From a checkpoint of a small mixture-of-experts model trained on Wikipedia: 4786 steps.
Below are experts of layer 8 (counted from 0) of a mixture-of-experts language model. Rows are named up (a neuron's input weights, with its number) and show model dimensions 0-95. Each number is 128 + 32 x the weight over its row's rms, rounded and kept within 0 to 255. Numbers have three digits each.
Before each expert's rows: "gets" lists some tokens that make up at least twice as much of what it gets as of all text; "mostly gets" lists some tokens that are sent to it at least half of the time. This comes from a sample of Wikipedia text that the model never trained on. Tokens count by the router's weight.

# expert 74
gets: "the ", "a ", ": ", "- ", "==", " "
mostly gets: "UTC", "Animalia", "its ", "also", "www", "Full "
up0:139128124112103101103104096162135158112098149131162115126136063072150094098107190114121162156163119126129140162125135104129093140101143131113183131103127183136078081100156146113097183133164143117124088101149153079148188076136077193109100145127084160142099084196115158163092097081132105160
up1:113123135063144140114126156142163120101176121145169158100143141111122106173165111139086144180131187127140089076112146136152173174122110096115147128077173181090176112126069116132119134113110123120129143149115145085119053124105222099123122139104106130143170110163161101159070104111180126099
up2:149089040104156159136127151112123147156104135134163144096131131191146066113097135128181093063189077115149140159121113121177112107122151152079156161159152101165142144095167157114172172088160126132156096045179101133157167149117180055146135074110113125094118138133150100153175127160158113126
up3:090094223133142116101102237190199135168101120143126136150101127161137144151152157166098156162166105154068120141118165153106099114109142112061134118162089177139143112096076160110166082113139070104091173105094037155146146051129091161103071152134082125176105153153175143105122137108153137127
up4:121180108114146131128127147112137178144073161125149155103110105168118127140158109146134114094151113128117153149129126118089176127107116061179066197147139157104132106181181187047097155117124060108143039133176166166069113075148131120133115178122097125151097139094118106133112165105132106125
up5:137138196119089116120100094183091085121182114109133161144156169094113117112149138136111113132136080139170104123131147173104141149184086098093074093094156087145160132142106110133118098139174040151161195160167140061045156133123153195133196179095107104131141121119218144113151099139160100105
up6:044144132110161142126113098180149107105156130132072078184158133156125120146130150175173109138144140139104119155162107132109149124141133160115135089090093039152111175133174132173135125173125141117127176153103190167123073125103138166095125086136123134064086125110175174081097098117218115140
up7:170109124125158093111132143067119108168136118145183192175134095084076137161091136175091124092110138122133099115165088140105171085149124123112146164146118152178148087116114126161189115139173165074137162145130134098098110118144126121133124122080183127114102073133167134144190110179202168120
up8:086122060105146123146114117113159102132195141105115144134112141151111101136206139124195090137129117177105149127150151146157102126137108141195116132142131168115140173091133162085079137103027109136105111119135081187178210115160132136078056082154098113153127121169070106149132113119119102167

# expert 22
gets: ": ", ")", "|", "==", ".", "; "
mostly gets: "----", "JPL ", "Report ", "ians ", ".: ", "Position"
up0:107171142135106177160142148101121104160129111154133186141195055129132156092131106097101127130132128130120124068103140098168151141136142127131130156150129122139113138121167166125110111106107156128159113194195121182126156103179175102137124113178133180075165120063129138134141148078093148136
up1:178134128101126124126131160135083114097213143078140174102138139103096169153196105192155119125130097136095120166090121064121141109123179104167158119157141146098124037122175138141128180140091138143119131098126084146104178180185113138148133092168212112169118076086189133156144078120149121097
up2:161080114176160139114124049114126112165129126094129117171134141128084112136139084125150112097138111126111159118154097144138129152065107105176126097121142122155150106078159174159122140121119113066054177074115104125107076156192129139177074162126121139122103157114125146061133103092133139121
up3:208151139131108137119128081151090114119116135106116108106096144160132115121082117129122151161109113126190167168066111128100141176106083130114135099141109139161124174104157108156155101124126112121095131003113130114118128142083219143153123154101088145081120169062090125098124166083151130116
up4:113135166136187108102131174120109123120077093164086168089120114136110125141157123164167126110185106178028084138121135139140112136089168106142133141140089071120131066139097120140079111134170167118072136116143138085136113139142189118134072117109124119130153137107087174109117089175095133126
up5:157146126110127170137138133122145078135122116101115104150108122201110132178164115099040084100106136178116142157099151102144177059091147107108125165150115119136103136084117157140144113106086154151112083170113139145121106113138104059134112107113101166159119123128071082124163101152154107135
up6:116161135056113122077097143137107117180150105098150078137166178160118117169120110143147134124164109091076180115117141078109206158146121120111087094126204058128195191104137095125138100119135118085103141105088171157155130143095138078143116132095180115059121122109106098141133113119172142090
up7:176085129148128148103135060154156110074075119138112103100094137113122107127119167095115139144166125145130056123130144109110126189085155146126086158176101092139154067148108155127137149169165110114103147084134143180158156145129150133099110125081094090168150116149122145057130165097150223105
up8:148137112139114148071122115082060134142162108089102099065119107049126102171149180111100110172129076164128092101150073075063130173109147095145129226163102143175162069120147166176170178168100156145090160173085111103097127135151052150131118135162078132103118125139168112108140088105181086137

# expert 57
gets: "\n", "| ", "|", ") ", "Total ", "== "
mostly gets: "Born", "Candidate ", "Position", "cin", "Elevation", "Genre"
up0:174106094147166167146124156150038154135149071209146151082121161126139090133110121037104132130151156119139158133137079151132139094110129119174183159124133069156123179129129100138123080176043131153201128193160131132137068104194147115115116111103113125092078104172084135101118109157102189169
up1:155134107132105131138116178182102109136143110125191150158147184120100081157136129176098114080128099097132067118100152156058075171130105108113124109090124184104155132162127174144042112118136113199125090133126142100080052140110191111086130138135146103132140107119161109102105193104133168149
up2:165070097160088143139122138167147130096165093148115167177095127060140171133145189131156124164123136171220190146145130146168123132128203145146187148130183060174145098154112118115088119158133178103177078122120113113137156172078160125144118156101151162136099118089131175093082175113058087068
up3:171118102152125128174141113134164135102065137062106156114108146093116099211126113088127144046111132108123115122107110112131148189110171117147140085097105095186147188164121180140113179084140117156155148124088087125114192108134160163103111076164208113109194152125138119141127142151107097073
up4:138125095150116131121128166119118130100155138103142180100062157054097101178102091184167115144137146119144093110082119124083114179094089165109143116167168138126106173167154141114127144137128134082169150107171150100120174110105177114134124146144112202132122061061126142102159124099162134117
up5:141148163083096106179141159123115216154117098127105181128122110080098166152117137109209155115168104152180121152153146164173117112158117149120078130118156184124131143134099086155190094102203075131182110168091129091076133130110105160133165109196134161153163155173161162072112128124124206176
up6:105106128123131114066083070151123166135137093079101126103127103128121165160140124149135119123106120063133157150162075102162142136071151103082112172121068109127136126118043142161184155075128142167080145083058088152120160128216125157096131162103108123161095124178102148140155122171109085112
up7:110116121183147139133147066127213169102118125099144177121115154180226157129131157131104091157127169158117104121103121161165107131147167136169157124144130126097079083137096137178153141138130103122103121122127176121114154140153125112153112084099075164153119076147092123079170153156140174098
up8:196100102180063114116141146208161098148124084148065131108135144114147169111164072121090125116066161137126158173115163148136132134105132127099185096136119191122105122138128100138150132075143124141126088077099082176094110105095138169104159139151138131136117154093158093062100077128151114096

# expert 27
gets: "the ", "\n\n", "- ", "of ", "|", "The "
mostly gets: "Binomial ", "Genus", "Animalia", "Species ", "However", "According "
up0:132123115155138117133163132091174124053174099076139102135115131101074158177119095114147141073146065128129098135170145113158157104185114151070122079123144153096172140161134128162132120123141127147117131170075129149090169079146138178108104112116101100096112195154134122100152133119097164166
up1:151130177178124129129113138116106135141091134166115195139132123123163185072097075130066145156059140129125133108187085095179094106123095183172160107080158115116093079131203114109141191089092130172110131125102164127109129123157096096119178144122111127126109125142153157151134111123144148127
up2:119147080145093169160101180115171102145140109136186184137127135053093163124168116097102152178155118136155162150162103140081180082116126122117079153126122158120163109135126178043156181139230069110138138134113110126147162116118105120189167117066093118088119160133098107159097136078139096120
up3:117088122132084128132183147118171122174175156162093143079178093101127137139134080101121131053134173167167103165197122159148097122136132131133098132119119051083142158146154142117160188126155145177143149137070112186157109183100092102155105096121117152120095097140112155088137113174107124158
up4:111128111128077168108161038086115162085134179121125149141184148120082199081107170063112127111129109088140147138070146138150150097141075166124059146121107138127141149178126142148128117118179118130132089034136095110141090116111160140143128194104127174120179145071100112131120095196124189049
up5:080112155130108106157063130151058089119133137151192129104085139098132163117055148112117158130119112130157130156134128087167128157164087137074160114114121128135159149155159116147132149120160129115081171106164142139184126098112116160117107159153100073135161103123080132098109155077122143190
up6:121144114063119146177137155094097124098134174085118119162142090114123112135117141119172140136122126151132152105139108166180114113119112132129134194087144158149126100130143145059222146090120165120139100157101100164149074118162159148090164134149092101142099161111159108097128123197141079099
up7:144139102150152197082110141172110146166168109111179102134078130107130159126159096139139139109162146118121165073107116119135128069144119141158113189140143171095167156132124140117142164040139116158116114130154160135114155113191113130118113130114201155092079137150099181097118189069100137120
up8:138146150140158121119159138173109099165129123106139146111165082139142086132094125133175062136074137093083154121119089134168111141110176132138100097208191133116135149151159129122083141115159089128142082162148110125107151102119135151115074170163130165102116102183120111126091116071097080096

# expert 18
gets: "\n", "| ", " ", ":", "\" ", "; "
mostly gets: "votes ", "· ", "FW ", "uc", "(#", "978"
up0:174112081168087101162102078137178100114076156123119083082066125182153139116102157109101110093119131157103118110159145158124191139115101084134112251150098117042174136112098168111162171099156130126134147174187119102143140137156097114080081157141121103148179131171101115152150120128131078138
up1:134092123191114123169148069069127194123130144124095124071127053139166101143114119096149086137146105112164129171102097160137096186082056128103185130133107160091055108129155111113173139149122146088114166089155159167169102112182171070101148130112144140137163148096146131114123111095168161175
up2:141096134124117091137140152076161183111126182156103174115103140144092103103146100127093149098104148137070209099103092142106097113112126133066145105121132144168118131149105135158167177148178081114103097087107108187106182137171088111136112126110082179097112110162077104131151087101168157128
up3:160145164124158120196214140101132108116138079156126162108083108121134141160139188159143166099134154126095100150160177185103124082084151187134133110145111137113110136160088177163131120134127162072114185109122093111144100124158097146183115122154101067185073139183156123122142120083147114138
up4:129117106097125137197099076101113118133102108124153165101133120111147101119099143138086093127140126128131155158163131121133147114082118111103065074091154117145169116071119138101087154128142077147104113137123116174166092101111113148145122160127183126175126133215119104116067148079165182132
up5:075167121103137103113169117122154120157107086116117158101167155079187120141114153107108138128090203122154087081090123141114122104180177149125167143138176164163126106063116110103171107172142185144127146142115079095105143104158134125091172130144142117161129172057170215129114138214181168099
up6:157175114127067144079122107131117175158094129095124156103178069112171095159129173131128122108150170116109126161131157148139109158175167143063136126112208152148134177122110111119135111188100118154151066088144126075099139104065077148095173112134131090133150110147151160119157131195157163113
up7:161109131171107104160116130140104127141101151100060141146099129086151142148041168107148110114101143098108077106119128089151127076148134122145145059111150072182125113076191118032146142148180126143125062143173119136142122130133138178128110119178095112114122135119144153122125103074153108072
up8:118106131138146106145163100095098171115141130135110151127093081164126119118080124132141131046128121116075175118140163086136151095144105169101146096146127135129151137116173092146182094096133092152150094128138129114143131112104083138137155122174110131141082145113164167077145178086099155121

# expert 88
gets: "| ", "(", "; ", " ", "– ", ": "
mostly gets: "----", "Report ", "("
up0:093106131113123145127131101109137127149151147145125121179112062180144136115139107127100148153168121141081077112092135124158171154119118127193111112175134170158147158161105135120133129159175092186107144142108079255166162157128134138133078139128149163093132103148097121116096178158156125165
up1:065158103107114147127141107147080148157108128147138130101072102087146101080122084083089171122143139137147117146178110164109140163162223104163186130112134077101104147105166159092161103124129071165166051097138111084114153117138142114115137077140099199105061089130160075143077125132167127137
up2:096177156086123188088106157168135173064140102072146144116106133079168120138129106050139111145172115089157101100177140138146116154121089128171160142137071174127180110117090170169189070166081133118121169178106185144106113175146156128121102158154081115145192157137116106136112139142139104130
up3:115109168128171172143146129099162129093146091120140171119116158134126156122162091107160111101135102159152107153137159179133138188114055109121140059106095182155133108114065128124123127155103111146158170128145074155089139185125077205174107151113094153161117103131170135087174130131156114159
up4:179164161109120112198148157126162078173123104086174120185091053117123132127068128147130125153126189035101145105155149151165084082112153130122144132143155101092122153145136092116145087078089157103136119108110123198128133147162137193097116192091143147184169111176121195171081122166143118147
up5:086164152154161109176112151083136142176111091094168143159139071187103181104098169110127103098138135148152102169133164096086147111195126155116130148152090146133135171167084107112151154089144154163155118226112178117132114074140081164129103102159158150151069115142102119118149175134166135134
up6:106122104135078140125093184143171067176128092099170116119154092139077153131173144148151078077133125116143076153095136129098111109176147067129067108148100135113145114123118142168176122114161100152208099107145115096189132158147140195098058177116090092156163087146132165108139080181165145097
up7:173164157113077127100132155135151115121161074138164161141164168066134112132159153190129117162168205130132114120097178197131136109113122101118117135123129146156092152109095109110083120168108119143109170092087102152100123189113149155103187072127155101156141083153094155111145099118132129092
up8:149115113130135152153120092147142067099132077117159098096137104144136158087082150132136089086102127070115129067094161130108116140108121112092120068125141158143156158130048160083127106112112123136156143143151057112133163165162085125122065147138175119199125138170103147110205133174197127139